Experts of a small language model.
Size: 14 layers, width 256.
Experts: 80 experts in each of 13 layers, 48 SwiGLU neurons an expert, a sigmoid router.
Training: a variant of Adam for the experts, 4209 steps.
Below are experts of layer 2 (counted from 0) of a mixture-of-experts language model. Rows are named router (the router's row for the expert), gate (a neuron's input weights, with its number), up (a neuron's input weights, with its number), down (a neuron's output weights, with its number) and show model dimensions 0-255. Each number is 128 + 24 x the weight over its row's rms, rounded and kept within 0 to 255. Numbers have three digits each.
Before each expert's rows: a language model's description of what the expert responds to. This comes from a sample of Wikipedia text that the model never trained on.

# expert 25
First piece of a capitalized proper name after the, of or in, such as Cu-mberland, Bu-gatti, Second World War, New York.
router:144161142137126123109123123095110121146108111125144126155139118140124112125077140137136112155118107127090177101110111116151105135154163117130117162151107119070098145129132140158158144136129135110118131060125096142129167143149125117115149105132134143120085141097156134162133124132124123112170111129071163101113116112098110068061139122157136133160184069156106100118095095117122138174146155152094156143122133081133131140126113157173119172153129098136118135150106077157105129110130124136140127144143144132146102133127103087139110163154126113135177102131129171168140138136160149144115120153124104125116117135150107097112149130115095145128142112131133087135173110118159150075223114171150114157112127123161141124122091137101114166127160148140108118151103138125129122153116131
gate0:154093128112175103105105128161105141175069119103135103119133184120134124123128094149119112151104127167168108148106179175111126156104144139164125148148120089091131089133120137111123125117142118123089134126126142123165162106161141084135116119122111168118132157144105148141103164093092137133156090120120141149166125142076099131144124173144094165168131087136126101144091130096102120140154123093125093111114131102151134122121181157078116116107147134196145149119113142131138136145122152170116157112116116113126161121146136104130147155143157123067120120112184119155132094131098133124157120130099107116124136140140146103102114140130152130137139135090136145140159109112160087100142146112124086129112125168136148144155103097065129149113169129108117121141104142153184115123118112
up0:129123139133146131086141133147116122141072140127137140136165153138174113117157136146115116144124102158131151115131157123118110124132156119128136104141037132101163120117102110091079131110122145103115088106090158117088147139160109095108162124136141123092130155128138149124135125122115143114081090141107170187138147112122097141120135160129159180161189086112143108159110130179120129131147093108153101102134124120144193097122147133131133146103128144145122138119118100154148134162082104125121145142126100126146118107153137143130128140114132152080122126095137136121155137139110138142135121135137094115132119131121106142100128130175166151163110091175123151132113129090149130114144143153147098165151129144133130143160111077071112129161158156102105102108070154186127108094122173
down0:129109141145129113119135089091105142129113097110178117149124115132122163146113083137134111126138146104128198117095078125131087140109144140123169116166088116099126097122152099109126133058124104071118123115109126135125155163132123147132141110121091132125091128201151149098150143161144170134148131120166142174149101172145146135153145114161072129107143117134080133156131125106148125159130134117168106149094139118124136125130139119095121160139123155127139130147135121094133119169146153091121136134098119152136161121121186146137135172163145148084170140128105178130137107149110157141118139127119095104188081137117144109157144125149158137126141117118124107138142130161114118117156134142168164134098099120163141108141122116168124094109158170096087113107102142128159124153102144

# expert 20
Prepositions such as in, from, on, to and the pipe cells of tables, especially sports and election results, plus the leading 9 of ISBNs.
router:123091164140113116100148143138174112128152137128107061129144116122142141115076101122153113132158121128147103079147150103159118108131138080130106117102120143123170152118168111133169140109127150093128142141134108159121182104113115118127091127136184119122119086132126138110106069147114147128139133143165072131127153118119136138138145150116126118134165185155114120111128090123136103096102165138122150083127142122129147177124128133119133099123107128086109125111148138092177153097163143096126104138081056140109085140117104131134120108168112136191146133110109108121156110167133161159122142133127078114118158146119161139114130131124094140149137110120169113113108135135146088112100135143135127169122148121102089095152130112151147137088165125121124130062134129103161138123090114
gate0:174156093109117099102142103169127162143106108093078169080124141107141159143180142120143132153162120167152123108091099115137142110119139171132148123134133103113088082103151099116138133131143147102127140159151092105162164121091143104140152191093153110113134164126098089146117155130161142109160118122098111130132086120093140147125148142167106092147128110162127125113120079119093087116136129110137141148124144124145119134148154120152144144125141124138120202147125141115136144113123120144140195103108148128087166121134159116114142105145145125185088143116142140121117128134140145104156102092114131128102113143170100130175135117132095147119127138130097136110153135135107117190114170076154106133151099108124179118142125160141097103147123102135130148131151107116105132162122171
up0:161119108132128147135142103095165112136132112147130109114118146148107100113160092162152098156109140122120119118132160119152103097126100138138106137161132111088165127188166101148142159112129172142085111134102131136125125095140156121104133130146108150139119134195128142130099138152119115131090122148129160137098134136095171117155127134127124112150125134142167129088107099140074153194129115112096122113140097117131092112077128107139118121164186109134104161142156145157120128145080115119208134122115101121111117099101131121111114152103126112115125129097126166071112132167129151158128137101177105117116131103142153144122127112150119108154092137115113173110103111119141120139079121153132128083123173101122120098093124111091100131128140115171118120061102120097178133106142099
down0:126098158125168099154153115127137103143139176084150167093103084155162120137171115148131109106099115124093134144132143123091136101096173151121131159103149086146099124138108111096113124052099105097131133159189115168139160149139095106148133134146101101126112122114144134133137119137074134114141090120109119150121138157118109152133135149123100120152100111143145145134127161118163127183123152090137141136137119130127139140097129165139150127102150136098114117123119104117162121180202156105145132155102160100075129111153134159066103110114146101143094154123134117116151120145122131100095081132131116138116172111106122142158092125121123117094123118135088125112119113149093116113164105135164103111119108150139138120140140148105107154090114135157082116129140132072104141147151168

# expert 24
Inner and final syllables of Romance-looking names and words, such as ri in Rodriguez, ine in Rhineland and submachine, plus in, from, (.
router:144150171072122089124184104133112130134117129201085151115128106131148102096037135102142116132109103119100122144112115129141117142164127079149079153111128147156081131149143179157124115119137133117120117120151113155114112094106123175129122152134123146164126124105126110164115145125100148089100118120141090117094166141151154116117172130138135140147129119136144127127118165097156110132109145130114117141135131090125128103112133121126092141126130127100144143155156153114097087144109128105123105116110106124143128114142108109123072164132120112157143105183098167146082120134156138136140142136160087126145108119126115098126166135127083162109140139175162090155177113142146091090140133135214158125148156123129131147142086119126121112112159110120128098137142097147133123161121101
gate0:094172120089129093150123125096120137150110095091130162117148162117135158128145130092144116134126162132133123149102118112131186140137124098145163149140090111142096099137148126132157113155089126151166131129183137116181125104122128125129084095140115130095123124122123164128182076144129091162103158157117141109117140116102115104094093131122098148102108119155114082143115093112161114132127118139115105107125139108137140096169148102083149135157143124110124150148125123075143173116123095142116126093092119104108107151094095130128090185167179116158125169135125091110110127138197127095107116141133157120122092090125181111149129155114148133132107133148148142102143166126127123112122110124158171141125115150114116156072131155115102075117142124131113164170159139136137118132119128
up0:124119156125157144126171119150139145083123160151116122165137153063146125156108124142135120089111156128133153115094156146161089088148161127120132134157156080108114148105169124127115120088128109113115149097108139112130122146098091153122183122069138168135130143098143160132127179150133127098118159137117118162167171128114119127113156162144143157086122146136119076106146112132168128132107151097140165149127155140142127127127103137159102134161122130158118126083147117139086154151137113088157152115101092148113138121149098108100183101103115085095118106097111151166150133090109072123146140117114143108099147124142106164149128102134113134151110119120141152148128125108125098097100137132163125092121134110151122089143091125128081149101120145135086106103110101136070144091105131
down0:090117167173150157118135113108132159128136106121143143120094154128107100116130129135127147134154149159113133130127152095097117166129137105123138146177098164141088121177158118114116143087132140119149151084121116131119146090094196123135099175152136137133098117118142115120139114099111110141121140104117094157127117113147132125126127113092144118158114142127164125109165120119124126124128123084157140137072072129155128098135138095113130147145105091135122150166105129131152138149089131120118151164143133172162154144130159093189137103151106144134178129093127119111154147135116123111110100165145119122113123095123100140136127129125102072121113140112162146093095117100157196071155128159135109164046119115162077134160110136145102115138143140133155106144163121139147115174121104

# expert 37
Later pieces of foreign or unusual surnames, place names and transliterations (Chaud-h-ry, Dulci-ch, Metacri-tic), plus Hall, Cemetery, Awards.
router:125170133095112154101160133127146156102144105139132137138117102170062143100104115133139155139140104121129122126120098135116108150139147073137120123171120117146140113112119158148166103117147134119173174105131121091117124107150136169117115164149107162107139153130115091128099164154110148126128059117115135134089115141120131070155132136078148110137131158133147105129133162092142104086145159128123154119150137134121128137146106162167086119134149150108164106128164111125146120120121145146141162131152114111134122080143116116119127151138083117176119148120170133113145162125107148126128127123134081133139133144072123107098171133134116170180140130170101127147183130167115107090131156123169132157136112094062116156158111098143139115122120116098189146165136155154157109139155127
gate0:122156138144132161150114099115166129152110166104148152170134140120108107134117133229108104115143102141110100163146145120132135146084075133155095084167161138145111111131129144135138128097089108096147132078098119147147154134130105102141082134147135109114128136114121160154094159126120100177132133160110149103038130137141114111178115133129131119155135135103137128134121157135098086115140127130119097101144159146094146086130144105104175091141133136175122156152157145125125100097113146144121122147097121134105115161126150097153096130168106121084134119101137131067133120109091124104108141145107128094124117169138120147087077133120122116142112104157128153193135152094122153135130159133121122137129111131142137153117118109111195141140110113097119123139135131126111138157126128
up0:123156142152096138120119077083124121138142108118155077163130124167128176118125122148095154136104141140111095138132116094129111130106159135161126101143176081125090166124112145118152183182091144097128154149118154121129137148168057084094114125160128134091130164125112133168116138160133086136132127105128107102089096174142116116127166115116111137144121116095181106138121167139112166103153138163117169108158100150167133137105105137118145127132118066117170131155144119177123142128144130129106112140142165165133140120082148087115101148138138182157107140141133086116094126133126116088120129115101125134151107145142114101121125118115114109166107130094103155161129147127101084109151144139163145150140102142147132149146090095125130130128080091119154116156135136142138130128130133
down0:096173109120135116134123112103132131097128127121133108127126113120086116163137125157129140127093154165112168157121146069091164121111138108136163123088117080158142120176136124120118104177099175119118124109116085134107124121118132136103103092147128113141121091127111102110134103125180099149152154133107099132105150133152143127124181116144145112167112110076165093127110153076131145113106112083147089139104142120144110106122113099115160107138173082108143109160153103171166138112101122124155103090152133143089162091093140095119124145123168149155152149116155174118127156116136151142164159122123155132117126119173121144141146147119171082151119144105136134147120117108170153123107131115129113123169136127117103142146141100150172144182143111121112106125098169147161089163129149

# expert 40
Prepositions like for, to, in, by, among before noun phrases, as in submissions for, played for, accounted for, plus giving and awarding verbs.
router:137107135130121111164068117147152115071121134113146155176133131109132108116118156113114168135143129117097108167107135084163130092110160134118139134116097102117087128155179135135107140104148123110107104141102134115089073182109175118127090086101173105122130151117122110108134109108149110102155135130150137130129104101075172115158129138150098131111133202129127119122126154112127168110124116123153064135142159131096131105102124102070132091150125165095119125133168171132140113130097176114110156128146132124104138137113113141133103097107128147114073123132139102118167137141131162140142150113135148155118144105107139171104155110143142138139150134136147162125127110131141119140114163142107136142126144098132136118119148150087158105111151156128073123154121125085185067129137101
gate0:137082144187117116131096085094153109109099146116111106136137148112133136147147135158172141106112091127055149152127128147108150147121123151146131128152139157133143091129096133128096177071160121164076087151134147161089132126170107161081154156095119120120093090141111114149140149094112159124144097091107091137128074138106157118128154121120099116114059119104106102135121136110133154149108140139095122151073101147120142162150119102086146104128150119107126140154152112111113133115165124131104088120114126113147086122094123106125118116137149123162119145165125148101137138127142145175098131164109145145152083121136140155159097163118114104122105180093139153124145137161113154124114162124151131139115127111138113106111132140125123122169119127149107164163109136100144130136142182
up0:129119103130176146126108115112147124099106162128157095084117083109158139122139118088152134171140151127091139130094136167130151164121072151113084130097129145113119099115107135141104130161125119112111096102140119163112124137128117098118170138169154162171095089113144114117176108147169145150083151165114137108144137116091100160142147132145152147131148130113105129138152144124185133088158144109143125115124103135092129149149100204124175144117144149105096164134155118123134109127149147172134129132125164109178150104144098115155115130151128133127089069134156090171148123129148135137160158092130125162130108114123152119077134102145126129090128098173127123161138127106147138148092169135107140126161139158168131113139136117175109116118119156110134098086140152128119151126122094
down0:180126129129157141121126127145123132143161141127079103103169142097154155145112100098132135091148186114109118099098129133111146183142111092098134141092107141141088106105113096113136127114140128142154111104110107096145113078130082129143130113112158169062155098192113120146126111115156125135099162109088133121086155113091148113135069155123096088126128152124108088113138099125114141097116172130149117159082097139137162109156124110145120134139113085088102122102140092111165122094093080160106118146135130125158114123126106150156156142094161124141156131118121111114095092140102116105131132108145116129148169125126129136162184121101144131139141132149103149146088116099106092148086143107165138115135134151152127116090136118078115144133142151100102114128142156129160143127134143

# expert 32
Periods that end sentences or abbreviations such as Maj., blank table cells, n/a slashes, and pieces inside compound words such as High in Highlands.
router:144137125081137118096165093130144150141130119133100138065167117124110082080122146114125163151130117137132124127114129152143106156105136105161068161112128123138097119132121136171165092121093121111096125098142116107116122124117142155132119158117142198152114118116125147145120116144071153106077081112139130130101130130094115133153153110133139123148137152152156109108152139082160120123121148115090122118139134114128115162115119140154085161111147156086162157121140100139110135127144145142141131104109124124137130102154096143130123117145096134121149139142075117142132115092108058168110129107094072145146104157073151112132125146089113085147129126160124096122184121139168101094146108129184102138112147145120143135112101135113100099141116139114146159160191138121152168133152099
gate0:114159098116141101086145108119113106153084157162122158148161159067094107130099168147133127105177108140116126136113158102113129155153149087116104154107104105148105117126116098133147124133103084132155129087135132094138136147149135167151123125104145096082156109119122151142118129161163138115172117166151098145093068117147113108136148132140097105132132136124154133116148157155094143114127091123129146141163138130093099116161115128132123110091119138130132165141179116136104131125149133180148154176144113128073113141142118105104158116108087171143125102113101123120133116078139145063145168088115138114091110120146134140121095087113098159089115137155115148120150133122102120167097154095092090135126153082094149089133152129124147133139109097125164118109136135146120109122108100
up0:114122165160133142152114139115157128149173133145117123152129126083123138121125113119134114113126143161128176144112089159110131145144123150116145137150118134114118122106171143141095086115089121086160140160136118135126125096144094103133106120120134143140109111115108138127127166114108159160121201121157127136137113138094189119164118146122153115139127133115090097107131091113083125099123108153118113123103061089113121143086168106081125071140080102120129121128131136133108144140142158125117091060118124095137148132155096132132094112151109102122112138133128113131097129101150107153148104135115144161158110093149103147164139124145113124135133147131133191121130155123114187124124139105115115067086118116155181114076147128168103113114138119118123148080116078133130077076108117
down0:162156093129103144078162124141142099168107121158093141116108135148136152105108111088096115117103133156124114129119118152111133134118123110126117116145154125082101151140132118101090117131160102063142139161108171098099152108088176144130142143142129100105081100141106131098124119184157144131128116160124098103159106150103129093127153140090115120140160164097185105157139130134118101127152192173140113147115126127153119132109142127164147085154132143120143104067133134132111122114117131086078149151150130104118106123122121123130135084154144137104129113133120093122124159108149150137157104129108072130126135125084113100124119124135145104159124095132094079138133154151121130095096099136126151140099128135096094171092159133155108119122102153097153101198136131093150134116164130

# expert 16
Prepositions and adverbs like around, at, in, during, over, plus verbs and verb stems with endings such as reached, distinguished, progressed, establish.
router:112124152120101091105118156141162110135137117114126085128122135082131145168141076132128190177114109106119075101165119136111106131146083136135148096132140128141162122153188157078148118166119117083133164109111100123123082106129160116136115155124111123142127157124158110097144142100158127131128146149144126128126137134167146117151117100116161135127125159140126136124150129126090129142132126121120138105118129137118139140100110132049159135139117147125147131106116143097165136127098112134102140116201149131116178131102098179113125120121156113117176151115117083142144149122120145114149133079190126114131142127170123160147134141117072105118140094100098123088132125083184141107142117149099127142113120131107125122130160165171164137133139105186156169135154129132145107144118162
gate0:161095158155145119135108180130152105165147124115094108140103075113108136115169099185103123116125093136105157137146154134126100105138146114147130119135139149121129159128125113138137137115118165143118101123130134155159115181087112097115161163151134153098088121103121135123109141121120149134101092125133091082111143130136130159089136104152122147097122140138162119125134142138089147160147157153148099123136113122133153094126152132106117151172194123130106136098126099166128134113114095166108120111112137090129136154129150183114094136142171111137093195130095121110097116143121096109122140126117090093106164125094114145089134127115122107142159181139110123131172158139127077081145087102083167118173135153082147118160135118155141129112132104139150152139122115114172115121100093
up0:147111110168186120138140108165098161123133130146131124146140103137109127132107139126132104107148170091123134122112149118124140139134164151122127123140116103105140121162127097127126083136122139145116154115134167142103099160145122083125126104160194138155131093107079090076109108120151092120174128099148126143154137138174142121122077152140128151106117155104141086136128123171155104162133094102135147174136137113159117160122164140167106136146092105118132141157132059106168141170108087103109162116132112106112150116133138122120114163145149128088125114127128176132119140139139131151170136119145128185095127101136101118097140151148103099156142119086149148171169099149115145079115144121159146138139160150146088101114133124105159144073124107109092164161156122119109125121153143
down0:090166105116137153106108099132084129101116113129075145149092132128152124107106123097111149142136176151149097105117140098111107152153140102075103151109111132141087128158090120146169093124160094134118117172114151116122090123096167133181112139158146083085152157158125131120124103123130117121114104091100150116156168083111142137085124147144130123098129132136108095124137115145158152114125142138105143151121137142151122125098107143171117091121086157135135154119101094128148153122141155089144165127097088102147155161110125150110184128138118100112107107109150116126086103112156177132063125142155056148092167121109092133091139090141101137150162120101120122143156137153117149112107082137139128133115128142136098131138131139118137090151134154090143128110162121154148134122125127

# expert 51
Line breaks, pipes, slashes and dashes separating table cells or list items in sports and career records.
router:158112125143180160146073149068156121105114141165153129091111118140100148131129161148091142121086178098183087131131119089162114140124171154144134147107118092120121119149147125122105125131142125125168097171121156123110122084129116162099103149097125096151129103153136132105134114125135117138132127141126127130164118186083100103110111114144086144146157174110107106131122121125139149153109104140133118160127131140169126121097161101089146094161146116113167085100113102148148138127128166150137146134086127099109137099104160126125113161097111110101099113140091151104153140143136105128123120155078107112146099125107159169101143106163126120139100153153106152125146112107111128149112175140060124139115165171143116107125124112101143109106167169123095124097104118121138121091119106
gate0:128163143133182078101086139089169130141092133193137150130108133096129128144147111139166109101183152121144129127120147118130124191124126132096158144146117110149137136132077133097144148120129098099131136158108127153127180123144123114085118135119119113136131153119162127159151129109105132147156138122118165161092118141126144102148189113118131110108108128125140128142182078124110116118123117139152104186090092126096118124136132111100147143111155129118118140129123134144103143132090131122143102156141120084149103131122152107153103146114186144149143127113127171137150129121124166143142102143116117093110071140150144120103118184089056118131095162124131123106138115109137155104152116095120124133169133132157111079095146121070180089132129133102160145116102147136122158123165142
up0:113134128090132141104093157091137157108119168118133092121105153106095091135102107108144155114128102090105129148135137127129115132127122128121138090119125099129117119120141124122133125127098155140171143129144117107102160065094101126130137107145122125113138116125097167150133151140094139130115124115088144170110132112101117124125140124121129095110098127139110154142176104091130138127132114119105137111118164103112135148087160102127118086125157139144138164151077122116101116177115140171102076120105151100092123124115184101092117131090137107108102088133105125166123139140167162094138140155102125175162135158116139067119120129125090138130160200111108119115147138092082158084139129144135134096152118127134159117137153106105204093121131138105137160159129132140203115160156142
down0:131098114132101150114117129152147131088069118124123101084162139149155071143119151160158117164136103144125163156108130107133128134115139071100050147126151143087128087117151155150079139151130134163113139151147117149141134121130118122156154112157158118139090136111166132158115111142162104095171147155083125116146091142111125140099135146147179112130126143105103092142088081113130100132085107104086133159124143126132071113161127156121171159117125156098113102127131157086074130126144148102103121147138135116165132095178142167094115143134117089098139118139149144138094145159158146110149111173113130172114122101090123104081146131142126131123154163140128092128105148118116138087090114131114107115103167139123136116112118149140141149129132110106124120148120124107131133146096104

# expert 31
Bare spaces, second letters of capitalized words (Ar-m-strong, A-m-ong) and name or title starts after was, in or a table pipe.
router:142160130109083136093158129128147160116144122081145064116137108109091168156079183159143135125105136144118130141172123096150144123123120151165127132112129131182126118141118156099140110134142139144113148112177143122139140095161118127150117111135118127118129133107092118129102163143089143135114162114133114112081167129135162108106114109093151108126127115136130126118159097109117072089076156140086128095100127117124154097153109149126060163120117145177113117127124105159117138142061108110123125157112149148138101124150120100124092163128128108145119128136093117163092123146142084159086096125133128155129107121078125121146100113112117132123119130127144126153147112122105115131141138138110137131064153074107126172144122160073094152156146140123080129131126145069112131109145128
gate0:099135143118105123093139165138181162133148121073113174127147121099141105139115129177163102157144107129177151101139112140126138086156195091137144108132154102169119115110149123102115146110136146143144147135137088105145113149090111108103111083105168140108088119126188157122154143119152150149128139129089083154127140138136123110123105137165159150125156138135142105117149131119125084120185128141116140142089171121142125162130147140101134118138124136166150099144108127130118159123110111106108137109148115160095145141146116136110109138103118135145109161122144157160159112107121178082138140119136139074084119168120129162154084109141134124142140156082099170109106158093126133119145117115131168112083124109085124138152120119149107074125082135133149105135082155135121139079126134
up0:127098116123132117099123089110113111134141108167148178129143139085140195129185109148110118147090096133126129106103129156116117145121164132157127174105195121122120116159127148141141098137113161132115154154156145123155125088104156125130157139140177163155146148114068161096135086112117119123104097129188143125098151156141147139102149113129085129105150128112120132145119152104100114144126097112159142136156119142130120104138130150107119100140112098118110162130122170131130165161086134146124150139121120152145115114132126145158186116159143148169149089130099157073105166148118139140130110130111125140180120130127167150108145115134087133163159153137141121141151173153185102125134144150124108160127107107154103189122138139100134146133107096103115131128108108130114094073158112
down0:134081107109130161157129126150134110179113086145116096147137137132109137114160130168101129090138117154131152121128104111172131116141136098112185170169103140144205143161112139117088098130116134138125116138122152160161120173110082146097141102113130158161139128122136112113100113131124086102150131153116103122123153119110119144142124097154123094166122170124123108140107074131151129161117131116137165112125136111117124137135147093156155127146137083131114124100192108144153162140123153110124110124104156136077111109177137136141167172122135130134143115094091162136103101148109139135142169139123183110092103096121136097118123098136142141157129114137140108121116150156133103127127138102094172132133189160133134170129122105127127090147121116155065088085135122119102105103082128

# expert 42
The first word of table rows or headings, such as Black, Total, Average, and articles a, the, e.g. two-thirds of a billion.
router:136097110170171134152060106169117153120115128113156127132141122106138182135129169112142072114071163137122099169125101081147143109135162104110125125090113097086115127160084116137131146122124175172130127127155117155113117134156134113138111100108111073118120161136130117187135109138152121116146132153153161119103144124115165118079117135146111136103147099112104121153126101104105140118115105140112074144154145151098160105125170126134115111137124128114084134126135128133143143152127146127107127115113128117146107111101179114157027089130109122133126127146167154141134143151124097115105125120143129111120112124175131140122128131115146137128118141140129157124111103147099157146181174128090132093109142129136137136158110086125131127113170136143098131083101116056146154127130103
gate0:148125114147143125118128120119110145138201105110108088123135177138169126145115085154179129086101184125113160182094140067111126106140151139127170138156137134108133108124145124139099158109173166093112135106117152136096140070132115129118142113116115129136150168150131138103157116147109130154146105116113129113114110132102134132127167165049111143111139140138114113113146136106114123129152131083109082091139127116129116126082137097121140143137171134131148157158134134154140156162099133124133145147131142119145100120139114133165124142118143142138162111165116187119128121171131122105152170157154122078110123145156138137130105116143168148110116166084138167104090154152106106092124144104120092130149119130099129160127164146148102071130112151153152132132098087139165152155099120
up0:141129141115120100102128129166144114141118163115139136165149134142113096167093147125106119190149124156148115111184124155117134122111111138177081142120121113117134145121142118121097131105141132129097111112099104122210162177087131136138154141111077082134094111085136161170120116099178167095140083135146105145141118090119132106124127110152122114180107139120110150109125095145111124149123144179107115157146121080100101109181147149106136153103115185130113140126117149117124108113147161164131075097111154100123122109114110146113117149137142161082084127097114135157116141152139135172114146135101140122153108121135166071118144157122121095145129159138124104144098121128114150130099107136116158130114144128142148104138095131151108156146171129100126117138139157113149105151095175
down0:143145152125155150097126123097124145171121121179153119109164123128104111163140113146102131119136078128151085139144127165141106104154113114133088099137111165168101110116148106111093174143111110141108172119113107133127131106149147162071146169100097096118120103164119075100143127112097156177105139160162090127130145086111110105141125137121105153149137103114147103132122181114158112105121109088147096108127124101153099147125145109136153105134133148148125095116132129091152142135148110102164118127128122152109140164120123154121118094173125135118092130110115129117154129124065117132159122195142190116093109102175105080148148137132165146130120128150151154117117135097130165155165171094110106154138132172108157118101110128141152159131170106144144151141119120105121140106155136

# expert 53
Hyphens inside compounds like peer-reviewed and Haitian-born, line breaks in infobox lists, and sentence-final periods and semicolons.
router:142071137107144104168091105118164120126124118143198132135184144131115118140143124082116149157090110132178137131093109092125141145139151121103143153090126106116128179134123110125085161160147128138132142139142133117117174111116118154135116165143139121148143138121156106153089104119153107119154150129132147118160158162160110127139166113076128126111129137112099147120108089140131102117084134118160084144147157144100143103083139141127183083172115170099130106113120157153136127117102143147132166127122103134107082117130132113129105125094097129144088146122133113129149116099067112168134143117072130108075187131095124101123123136122132097096131101159132122172127142143128091143158154136124091099105109162102104117160101131114106084109119098143121158133159107120140123122105136
gate0:152139122131139111068134120112114154158129134138124124098102159149110108159151075139174165130148154141131105088151155152136141120095119118086131126131101107133100101133115147118118149146123110147099147116099123117184121110115112119142144170090154135123128095139128138157094131097112138152089154128125133116144147087090140136093132174127116157142179162107114164091110164097167092126157113116163137123139139100115124134110125135156167120167102120112125130127151149159131160111131129140124098131104114177096101119104115104074151153128154090111122125118115128179100136077119143087109126100109192121117119177131119110139120102113136100099121123161125141118126154073151077115145134090140149126133101136085093140110096118130147151153160164121111156176122107174090136102136085
up0:144174147123136136106138170120132146127146138125177117141111145122138161113120123126107115099144131140170112124077156140149127092145150151094141188118156137180127091051110131147124113097155131138106141121134158101175100167126155096127143140101151101140088080158149132087137095070110160126131125147127153097124144123157160134154082125110116140120096151069114115148110110112158106133111123134110137111126170126126114118128113116112133131081108134144115158155080124142171125119136143132112140103141148116141105103119119118114115146170128089122122113120112109123108095127094135130140150148147156113179117174137136101154100107146141129129144122132142092134114116137122116132119141140104132140175126143113115119131150144070114173142131169123220130116126159179136117109197151
down0:077142101100127155129182094153112126103068115167108144129109121092131148124140133106132172120094158154089131116139125088139138138095151093109122112116097146121112136125117135132114114143160135113091115144152150103146148166126078142134122125113094119104181092131128163119092119157189126134159118150141161119108171130087124116125135150091136116118135126162136175119121143137140143130111169171126131145153111127130099116094142152111141151120176130174135086153152128130104105127140136171098103161176090067154119130129156155157193109131152151142108140133108175099154115110104190109134123134118129140152135131116152151135114121144112105138171099134069165143161098125137156136115106142119144106137147129144112130165158105104119087157097115117147125132086125149113099134149128

# expert 38
Closing == or === after section headings, place-name endings such as ley, boro, ington, long in Geelong, and opening parentheses.
router:139182145122132138093185106116106158160118104160108128093122111146113099097089119131119131108154112126113106149142121145108111164140172110144107129140136161185118176063129112134144135158118115120133122161170114145152149096143111125167123130118125134130120164152124078157148155116050161163108096104105102123139145097139118133140146117100139119130104143122108107151117151093150099114127136097157112116125131087113124154125123166143118136125110103123099115144122094092168089138154088140140112065119113123147116142149123118101132146123133135144112122149096126127132134145148129144109111116104073147151098132126149180144168129097112146125138139134172098107212103114152129115143133110194142127160101129107106146163101147098132112131110129145146170120142147171135157167166135
gate0:129076132151105120157104091081139130123086052112111115148144131137149102154104147151132087108133118141154160161145108110094141145129098131120091157132107163122107128109121138116153121143188190115092146170088070104115137186161084094074092133122108133103133112109118129105160147113133077117163131112131092118146118123135130119118132142167104114154074135112140148112108112114145102143119141140146114098131124086105094118147133153131123122138171144088100141101147125090141129130107132138117126081133105150101093174173143149137069098108100135136142126150134131125159124087139153132148149123156161081097145112135150141145137127115096130156142113087171108124142134131091105142091141135092102120125143107120132126114125133128100095114141130130105091145114131128138093113084112
up0:157126157124108097118108148135120144125101116098098090163130143130144154113087131146142123145139165153182179116142109147120118130199119161139112122125135118133134124134115113113150127153116140103204099138112147116112119115147128128127159106079186194141111119158124132094135132121142124114135140132181112112144134136116141106152115109127083144151139132093164121161122118109115045115121127121151085129139123143131105097133150105119095175132074080103169164106070115120108127110107142173129143112072092134125118136146146126128151123059121143132148143131099140160107142124151138144133116118121104159182151080113141109133129120164119093152164131132069140159110110156102151095153103126114133101103138124139122131137133095117121125093138123126168114137132158113122142109096120
down0:097152154151153108171126178109124158125146088108168143140135126132149131111163131129135115142142103115132153115146129107113184131128117104179119121134134122151165124123129089113128131144139133103135150132101113093122148128154151176099148165134140167120143113174118147171135118110113153114139101122157100143082106121104157080087112155168107140131135111137117098122105126163101107100131134112096099097126118106138158130164128070132109166171122112129131172107088120111144172112118134148110113124142149114103088132142084170080186099142095119132183157081090159132145137139125120143127122155109160114202134122124129142100180148141139095112091100130131183128138115066128140118160124141108139166111143105139128117095096105098100131146122137148142136117139148136122101103122121

# expert 13
Bare space tokens, especially right after a closing quote of a song or album title, plus table pipes and opening brackets.
router:154145132197106177136157128074125154116121142096202124131159112121194130109146127150089104174137138112164125125127128124114167104150181131116107109159121121133114147128102103125124109117109137119099128115138109167124117154138129104120096121135136123170151138124149147136134117143133080166105151126162138152140107110138104125123129122145134176162141170132155088108100106078095136136149113164146139128118111106163114165117124126129128172151114110143116152118111136108108147144128095133160123087131149106112116146173134132114162175152144098113145126168044130167119116126130087142170100116131121109130128093153166145116151122106104137141113114135166143087179138133160120135191130147160103126120101128103132149119151128158112122122109110126116124163200142161118143111136124
gate0:148133125152112137105143108154115110170177131153126129135101099129102151180100145150169142129132154155105104124122167079108098117132111084127122126135118132107167114187127103128105148140092139134107134142115151130112150129165147153081127151176105099153137102086122121105100104103118124150178181171120124130101122154124097151108144154127149153120124157132089147156135172130128145083131113162174130124121123113113138105123166139102123123164105121133085122133076107140115178087106126123145129148097111125132104150155127126120159131121140098143137127154070140141121114118160136134131133128148135109100094122136133141114078091099149133137120108145112124128139136114139170101107106095103167125145119127143151116089108158092145102131121058141128190120129127145141202156173093
up0:182111151166143109155122133106109178124127164085132129115144141159125128136096161159089150126131129131119109147122129090097094143126123136129103159164135117151127118151099114116126088123107132134117143169130133135123178164110143124117114178138143120122141136103165100104109096106131081122146164149142134115131116181152101133125124149138112126150112152122155085106152154103139123104127098138153156109165087121073127131124138096102092116129167114104105146097151113144104124168095117157157128118116150127089104124148147121118139141097126139144131127166105122174126123135142104136123180154124115132104127132132137178097081078162132137127109121167181140149138108111104173133164112129129118138135104136125105151093105132076109079129108151162069110108145138125106196113192095
down0:123118100142138146133116129129094099131115122108138116072115104104157131127129144073130156128102124106060158091169167075121111117127134138129100118164139149090160158134092141141119133111136113167164131109106120154146119142118159096096108146129106124119095126112158099087116146119144119185134130145146101114132131123117122095122064092092135141083114117112076125125161133123122094137108140100104136168150110166135121183177131110128144154151134160115156144163140156140088132134159159148146102155099089113100092129158082114129171119118122151175164108109125131121085134117132115175166106115103121162097127112131120100107099107136134130170140130152088137145134136131148130122146129144130089126134137151121118114086131097076109146090103118077116161114118164122149134106108158